Weights of a small mixture-of-experts language model, trained from scratch on English Wikipedia: 11 layers, a shared expert of 512 neurons.
Below are experts of layer 6 (counted from 0) of a mixture-of-experts language model. Rows are named router (the router's row for the expert), up (a neuron's input weights, with its number) and show model dimensions 384-447. Each number is 200 + 20 x the weight over its row's rms, rounded and kept within 0 to 999.
Before each expert's rows: a language model's description of what the expert responds to; "mostly gets" lists some tokens that are sent to it at least half of the time. This comes from a sample of Wikipedia text that the model never trained on.

# expert 18
What it handles: Commas and quote-commas ending a clause, plus predicate words after is/was/be such as available, able, used, respectively.
mostly gets: " available", ",\"", " able", " respectively", " minutes", " been"
router,207,167,184,198,188,201,191,183,245,211,174,165,192,232,184,206,200,231,157,187,177,201,214,193,227,189,171,202,187,196,175,196,197,212,209,204,196,194,161,179,169,226,240,211,219,194,161,226,198,195,182,211,170,217,193,189,201,217,172,197,190,200,199,173
up0,233,227,186,206,222,185,180,194,194,205,199,194,185,179,214,214,188,206,188,211,183,188,214,203,202,198,156,220,198,198,180,200,169,209,189,179,208,209,183,191,177,223,255,223,166,200,169,199,204,196,246,210,202,219,204,174,184,217,160,218,213,232,237,196
up1,222,156,225,223,174,186,201,192,209,169,176,212,220,188,202,175,228,189,187,211,201,203,178,200,219,227,223,232,198,228,180,192,207,219,200,207,184,179,197,197,167,192,227,203,222,241,206,243,238,174,181,248,153,216,208,192,215,232,235,195,188,196,202,215
up2,195,199,229,214,216,174,167,211,222,188,220,173,230,233,156,222,206,155,195,223,181,207,190,214,213,212,187,239,220,186,210,230,168,200,191,224,225,199,187,194,195,213,233,203,221,155,200,212,163,231,177,219,221,232,188,196,206,207,179,176,182,187,219,204
up3,183,160,173,196,158,207,181,202,231,204,200,213,191,179,204,247,173,215,179,207,179,183,184,209,210,218,176,189,187,182,210,169,226,243,197,234,181,191,216,154,202,186,229,193,208,225,184,210,182,198,171,217,202,197,193,229,192,207,209,213,184,182,192,209
up4,208,209,197,217,196,207,202,162,209,201,196,188,209,216,213,180,208,219,176,187,199,219,202,187,169,175,207,218,181,224,203,197,216,226,206,189,187,182,160,182,149,193,209,190,207,157,171,230,217,239,190,228,171,213,184,204,145,199,236,182,203,178,212,201
up5,198,164,223,197,214,200,202,203,194,181,208,217,210,174,209,224,221,199,167,167,202,217,226,210,199,184,189,171,186,212,205,209,167,180,217,246,191,202,212,228,195,214,188,212,197,213,217,210,215,182,237,174,209,217,214,202,209,178,209,197,190,226,208,199
up6,182,191,155,190,212,188,225,157,203,190,176,191,200,189,196,203,209,231,212,166,157,226,181,205,209,169,207,226,172,222,187,188,212,188,221,219,175,204,169,222,203,185,180,200,195,201,196,222,191,198,188,195,171,193,205,180,205,203,207,174,195,221,199,254
up7,208,198,202,166,209,196,217,197,190,203,175,216,190,200,215,217,186,188,204,220,179,193,198,194,189,203,228,220,213,260,193,209,149,213,202,210,161,206,182,201,173,216,161,198,195,245,167,205,222,193,170,216,186,187,173,180,245,222,181,199,199,186,199,181
up8,156,193,174,181,199,208,201,186,210,196,200,194,213,203,181,219,169,195,194,196,212,205,195,176,217,183,213,218,195,189,184,220,179,188,181,199,191,209,188,191,157,215,203,205,207,178,168,225,200,224,187,206,212,220,160,175,178,204,194,203,232,185,216,229
up9,192,234,208,211,228,203,185,215,189,190,203,165,187,253,192,188,179,165,174,167,199,249,232,224,213,196,263,188,180,138,219,242,182,173,227,190,213,160,224,202,203,221,189,194,220,198,165,200,184,208,170,229,223,193,219,205,242,205,177,204,177,204,214,201
up10,193,191,212,232,171,226,199,184,240,180,169,185,222,196,232,224,206,251,189,206,175,220,210,193,195,203,214,214,187,221,198,239,199,228,190,213,191,170,216,165,208,201,232,190,212,172,201,220,237,185,194,187,132,176,220,217,190,219,223,226,217,201,204,212
up11,197,164,181,187,227,182,194,203,212,209,172,166,198,190,190,215,190,199,185,206,197,221,239,186,232,181,184,219,200,178,214,181,193,193,183,189,212,199,185,198,194,220,206,194,238,195,210,181,217,194,185,240,201,226,223,202,201,218,188,223,160,231,194,211
up12,194,200,198,220,160,205,217,183,198,196,185,171,148,207,209,211,193,188,182,215,121,198,206,194,206,210,195,210,220,179,184,191,219,213,183,182,191,191,219,220,196,167,207,193,194,208,233,203,172,176,222,193,185,173,198,183,167,213,253,227,207,196,174,202
up13,226,227,191,195,212,185,194,233,192,214,180,177,220,212,189,211,196,187,216,209,210,181,215,194,223,180,194,207,165,231,193,249,172,183,173,194,225,224,168,206,189,193,197,227,234,173,194,218,216,172,209,207,252,197,210,210,175,239,215,195,196,220,212,180
up14,238,210,202,207,196,192,177,187,196,216,188,204,205,216,194,184,174,232,167,141,216,234,191,208,209,224,212,201,209,202,156,173,202,203,185,184,197,200,213,197,179,167,214,189,196,205,171,218,204,192,201,204,200,242,222,203,193,195,200,209,192,195,186,137
up15,208,190,172,204,187,229,214,205,216,178,182,220,190,218,181,205,201,214,201,179,201,231,202,194,178,213,198,161,188,182,160,200,202,211,217,216,255,171,223,224,187,198,209,200,186,191,165,231,186,200,190,221,189,206,239,165,221,195,207,216,211,207,194,192
up16,222,208,198,204,228,193,209,225,212,180,193,175,153,193,191,192,209,201,194,191,249,232,213,198,196,164,204,233,213,208,228,203,202,198,202,219,157,225,230,167,216,216,201,227,220,231,171,182,207,165,186,201,183,194,223,194,207,227,204,155,216,245,205,171
up17,179,154,162,218,218,192,189,201,208,197,205,194,231,191,169,178,161,186,204,193,205,187,185,225,175,169,211,214,216,203,227,197,183,218,202,174,198,155,204,208,209,238,169,210,171,206,185,199,179,216,194,218,180,188,163,202,210,193,180,163,160,206,183,205
up18,215,207,189,165,220,178,214,230,228,173,200,162,215,192,201,198,169,195,194,179,199,228,188,165,211,188,194,216,217,196,195,187,171,204,173,149,190,205,181,194,206,229,221,246,195,209,165,225,197,187,185,240,185,219,194,194,222,196,177,194,212,223,166,215
up19,200,180,182,212,218,202,218,202,212,195,183,189,236,205,154,201,187,199,169,192,182,217,213,168,180,167,182,258,184,169,182,209,197,207,205,177,201,213,197,221,189,206,224,213,199,202,189,219,207,193,177,202,150,177,207,175,232,212,204,189,202,194,195,211
up20,205,219,208,188,169,186,198,179,212,224,220,201,174,179,214,199,171,216,180,246,224,201,215,186,205,244,187,218,191,240,208,159,198,191,190,184,209,218,201,218,177,207,244,196,200,213,182,210,153,177,208,206,202,181,210,201,167,207,233,223,229,201,217,207
up21,192,217,201,190,227,202,180,188,195,184,196,167,195,217,207,167,230,187,185,171,230,231,209,204,190,179,193,212,191,194,175,187,190,197,197,178,183,201,222,192,225,184,204,221,223,217,197,185,198,212,184,219,196,184,186,223,215,213,165,227,213,185,181,219
up22,183,203,196,190,192,181,179,190,203,253,202,156,202,194,214,211,270,205,181,170,219,184,188,218,181,222,215,215,185,199,174,171,213,223,171,185,230,205,245,170,183,191,215,170,207,210,215,229,203,175,243,203,166,167,210,208,182,188,221,214,215,206,197,212
up23,183,169,190,199,238,191,197,220,192,228,219,192,191,204,188,196,195,237,204,219,199,215,229,196,212,186,194,202,189,170,136,211,203,165,191,200,184,239,166,199,205,193,234,229,182,197,230,239,204,166,169,170,223,181,223,193,199,192,209,177,215,180,190,214
up24,193,214,215,181,220,218,180,209,208,166,193,237,204,180,198,216,212,190,188,210,194,161,195,191,204,189,170,194,221,199,220,199,184,209,160,165,199,183,180,231,215,197,209,211,203,199,185,172,223,203,174,216,143,163,218,185,198,210,187,209,182,186,185,221
up25,228,156,228,175,178,197,199,203,194,194,186,192,156,203,200,162,206,211,207,201,196,223,193,219,212,191,202,204,181,222,249,218,185,226,187,209,186,180,179,197,204,217,171,190,221,164,193,178,262,175,208,175,179,219,196,201,168,198,187,186,199,188,219,183
up26,198,171,211,222,182,186,171,175,181,199,228,196,211,198,195,206,184,212,231,202,228,174,210,203,195,177,198,235,223,223,189,186,206,194,223,175,207,165,189,223,224,218,186,178,195,212,146,178,173,209,207,181,156,204,189,221,213,201,216,185,169,207,212,219
up27,171,210,218,218,201,222,200,220,216,200,199,237,204,203,197,219,212,205,185,188,171,178,205,202,208,223,216,213,187,179,162,179,206,213,192,217,206,222,202,180,215,224,231,188,202,193,207,209,215,169,208,222,201,214,191,219,166,193,144,168,163,181,187,203
up28,226,181,202,205,226,215,187,199,232,208,174,201,209,227,213,163,194,212,201,193,176,197,195,204,241,185,212,230,202,186,216,219,180,221,193,178,203,180,208,230,181,205,222,182,227,166,195,195,173,203,232,197,204,214,204,222,209,223,184,198,193,224,176,177
up29,180,194,190,171,197,209,210,218,224,245,217,210,187,168,166,189,177,201,177,194,225,182,195,218,198,225,182,199,177,225,170,227,168,218,204,214,190,160,176,172,156,258,209,199,200,158,206,187,208,232,217,193,198,182,189,193,177,230,205,169,209,165,210,222
up30,193,157,180,184,196,171,188,202,222,190,175,184,209,215,206,162,201,226,206,242,220,184,204,240,194,234,203,185,219,182,170,186,217,217,198,172,234,205,181,209,224,188,191,224,233,228,183,221,198,168,198,217,206,221,198,179,205,202,212,186,199,183,196,221
up31,229,195,208,179,206,210,169,195,223,194,214,203,172,230,209,182,217,204,162,160,184,205,186,210,216,192,173,184,175,183,199,212,213,205,207,189,217,223,186,210,189,224,217,183,214,212,175,173,232,180,172,247,219,163,206,182,207,220,169,172,205,221,194,189
up32,191,212,147,220,165,188,157,181,204,224,192,190,177,199,187,170,175,194,197,222,194,193,198,199,230,218,162,220,169,206,170,181,217,165,204,207,197,176,225,198,182,195,225,191,163,214,230,234,200,199,197,209,206,184,206,190,226,193,180,218,167,172,196,163
up33,224,225,181,215,211,210,182,214,185,185,201,207,185,214,173,206,195,198,198,195,193,187,204,190,194,178,188,210,197,237,182,188,175,194,193,200,219,214,197,202,204,198,160,159,211,198,199,161,214,210,193,214,229,195,211,221,201,224,191,210,218,218,175,182
up34,176,168,188,196,182,197,171,187,180,213,189,194,190,210,205,204,180,214,192,210,222,161,218,220,203,182,169,198,204,155,204,176,197,189,191,180,192,177,195,232,193,185,193,211,205,210,195,203,216,215,198,203,170,187,216,196,198,197,161,164,189,214,237,189
up35,199,174,224,200,204,216,203,182,204,160,189,242,208,217,219,220,183,200,197,201,187,208,202,206,178,181,166,201,190,176,207,190,222,213,201,188,171,219,183,183,203,214,200,198,208,205,181,225,198,184,188,168,191,201,206,194,192,188,191,203,201,200,185,185
up36,221,206,182,201,213,184,196,223,163,162,176,180,216,295,205,193,205,207,160,232,225,186,215,215,211,182,201,234,262,213,189,220,187,219,208,231,207,215,170,171,228,186,182,156,170,198,196,205,159,203,196,171,190,157,205,197,176,191,204,214,196,202,224,206
up37,205,170,190,218,226,202,182,192,204,182,189,157,191,211,187,204,192,225,177,182,230,200,211,190,217,164,205,213,190,228,202,186,158,213,206,246,201,187,180,153,174,206,208,198,231,171,179,194,204,222,204,202,177,192,212,171,175,204,193,220,175,183,247,221
up38,174,172,198,204,202,211,154,186,222,190,203,192,218,215,190,192,228,188,196,165,198,220,192,183,198,186,202,196,203,194,180,222,232,204,216,200,188,191,159,197,149,211,195,189,205,192,175,197,168,183,196,196,163,216,184,201,185,219,190,217,223,236,219,179
up39,193,183,150,213,189,187,247,189,229,229,194,215,187,208,200,218,236,172,208,168,200,199,225,179,210,184,203,229,163,204,204,208,200,212,206,202,227,193,230,180,206,224,193,170,225,190,205,216,193,249,189,198,201,197,209,217,188,186,181,206,184,209,203,217
up40,203,157,172,226,219,196,186,197,211,198,210,210,174,236,175,202,233,209,229,223,195,188,206,236,228,156,199,188,192,171,200,189,220,225,216,250,200,196,177,178,182,189,219,184,197,219,196,261,185,203,216,181,197,200,181,208,189,199,193,190,170,218,186,203
up41,200,211,208,215,210,202,231,205,199,222,213,204,194,200,208,207,192,230,192,212,186,206,211,167,186,165,176,209,169,209,191,176,185,198,175,220,165,174,203,180,200,220,227,223,186,204,204,198,173,189,223,193,202,185,216,226,189,205,193,221,196,215,224,219
up42,208,203,214,205,145,222,197,172,208,206,185,181,178,219,191,214,213,214,217,168,180,234,200,202,172,229,188,226,204,215,197,194,205,210,224,212,212,227,201,221,188,183,222,181,235,234,164,200,199,200,211,205,190,204,220,171,207,196,202,227,200,220,168,211
up43,216,226,172,202,201,183,187,228,243,214,146,215,210,190,180,198,177,207,217,162,204,205,223,231,211,197,194,211,184,185,164,183,222,212,199,229,216,178,202,219,158,192,213,190,192,211,172,210,196,193,205,163,192,206,164,173,198,223,209,177,204,224,195,172
up44,204,180,207,198,179,214,209,214,215,181,166,184,192,170,197,220,210,207,175,202,192,211,211,214,175,197,170,169,180,216,167,192,223,208,199,177,191,246,236,217,201,188,216,220,235,200,209,210,190,180,205,202,198,190,208,176,186,224,202,186,223,180,177,234
up45,218,194,222,180,184,202,180,203,233,203,205,188,192,207,203,214,188,185,188,167,187,217,166,170,236,177,201,241,199,184,186,210,201,203,215,186,212,184,199,191,179,253,215,177,177,186,187,222,200,208,206,172,205,171,181,199,197,218,205,211,234,198,209,178
up46,197,177,192,193,205,184,219,197,208,215,211,154,189,173,195,211,182,244,189,205,203,212,189,170,203,167,185,195,207,139,164,216,202,173,215,200,204,209,208,176,200,219,207,194,231,206,177,187,199,218,172,218,209,223,213,210,226,196,204,203,213,207,168,178
up47,181,224,221,178,184,189,200,236,240,204,191,183,189,216,195,183,175,194,192,201,211,204,190,204,199,197,206,215,199,227,196,211,197,183,217,228,187,228,179,203,234,227,180,194,163,186,192,210,242,183,210,170,222,199,206,182,211,198,196,162,198,238,199,194
up48,218,205,203,206,191,198,225,180,227,202,191,234,202,207,222,209,190,187,143,186,226,193,189,230,210,231,191,230,161,210,227,181,192,202,216,218,174,181,169,171,222,183,245,163,202,262,195,200,204,193,206,184,165,198,222,178,195,209,184,133,174,212,196,187
up49,213,173,229,184,192,185,176,213,216,212,222,197,211,216,204,238,189,169,199,187,169,203,179,186,207,239,215,200,183,197,202,189,159,224,225,210,210,159,162,223,183,214,224,211,184,224,176,191,226,215,232,192,175,195,229,221,191,214,209,189,210,198,233,183
up50,182,205,207,198,188,191,226,193,202,217,188,241,216,175,203,170,206,177,138,173,187,209,209,197,205,185,191,210,173,173,178,204,201,232,223,200,207,169,188,202,223,210,229,202,219,176,187,212,182,202,171,192,168,201,187,220,203,224,188,204,197,217,207,196
up51,215,173,194,220,166,175,224,189,237,197,197,195,187,219,169,220,222,173,151,218,195,229,223,190,231,178,154,204,216,205,185,210,215,207,211,206,211,193,209,224,198,200,204,213,166,199,180,192,172,167,201,226,154,233,187,177,207,222,202,191,224,210,190,213
up52,224,200,178,163,179,186,175,175,217,230,187,155,214,201,207,184,153,217,172,186,207,185,234,177,210,212,230,211,215,198,225,203,225,198,199,204,217,233,188,149,185,233,172,195,199,197,191,203,182,207,211,198,198,176,180,215,201,217,177,202,180,196,175,174
up53,206,187,210,205,170,194,222,201,206,200,165,191,195,208,187,215,219,208,202,165,168,220,187,217,177,224,205,185,230,204,210,194,185,187,193,227,206,195,202,192,168,217,216,210,188,219,189,209,171,214,196,176,201,201,185,201,187,172,163,202,178,230,204,227
up54,239,184,201,196,170,198,207,190,264,214,187,195,224,194,155,194,215,235,224,190,237,246,203,163,199,195,203,215,221,187,189,200,199,178,226,206,219,170,193,189,207,242,213,249,190,181,215,228,181,201,199,177,151,212,221,178,203,211,181,171,173,243,204,226
up55,198,241,221,194,194,176,198,216,152,184,195,191,223,208,178,198,182,211,200,211,156,190,194,188,180,229,197,210,210,173,218,180,187,202,217,216,206,228,223,216,183,211,201,207,174,205,140,224,210,187,179,182,193,207,220,181,193,208,177,201,226,225,188,165
up56,167,186,174,185,147,202,223,201,245,231,212,212,196,223,177,193,196,168,188,174,185,177,210,191,237,180,182,194,171,225,201,172,199,207,195,217,223,213,196,172,192,191,196,168,195,205,170,213,202,223,203,173,203,197,188,213,202,182,213,173,194,206,226,203
up57,172,207,233,189,230,184,193,243,211,176,212,162,192,173,190,200,206,193,134,171,159,224,201,208,188,201,198,209,193,210,229,247,206,172,210,200,224,195,177,219,184,178,250,242,191,209,186,226,208,183,190,200,182,180,168,198,192,206,182,157,227,211,236,179
up58,226,176,189,176,209,190,208,205,211,186,164,189,211,232,229,205,224,188,185,211,166,207,205,223,194,194,213,242,239,162,180,196,185,199,230,236,195,215,143,214,168,183,201,185,216,160,198,193,202,212,171,205,229,219,212,204,209,222,193,194,195,210,220,200
up59,227,217,223,191,178,237,179,187,201,168,200,194,171,213,182,174,201,204,192,176,202,184,210,168,226,169,218,236,166,212,194,236,178,175,201,186,218,218,212,225,188,188,198,203,217,175,194,212,191,188,194,205,197,180,165,181,177,198,156,230,236,185,181,226
up60,181,175,194,192,205,196,220,197,225,188,207,183,211,236,197,200,199,212,199,215,218,173,206,166,226,193,206,198,210,200,207,188,202,200,191,213,183,189,169,200,159,222,211,229,222,206,186,197,220,241,181,191,200,178,164,180,186,214,194,186,190,189,267,177
up61,234,211,226,193,189,208,136,194,220,225,199,220,208,228,163,197,204,243,200,204,211,209,196,189,199,203,242,215,194,183,165,167,189,224,209,225,187,229,188,228,174,216,203,208,216,248,210,202,203,188,199,211,224,216,200,164,196,240,202,173,225,166,150,175
up62,188,231,231,215,232,179,155,160,236,208,211,189,176,214,189,196,196,233,173,213,201,189,205,216,175,171,183,228,216,167,155,193,181,209,204,230,200,206,192,217,215,163,240,177,226,228,209,203,204,201,189,222,180,203,194,190,153,188,195,179,215,222,188,178
up63,191,176,165,204,205,187,173,189,238,192,198,162,196,217,213,202,217,219,202,196,197,190,182,222,190,217,200,205,173,219,190,196,224,201,229,189,178,225,197,175,215,211,193,226,215,187,186,205,166,204,212,168,196,190,241,192,233,183,144,195,201,204,202,189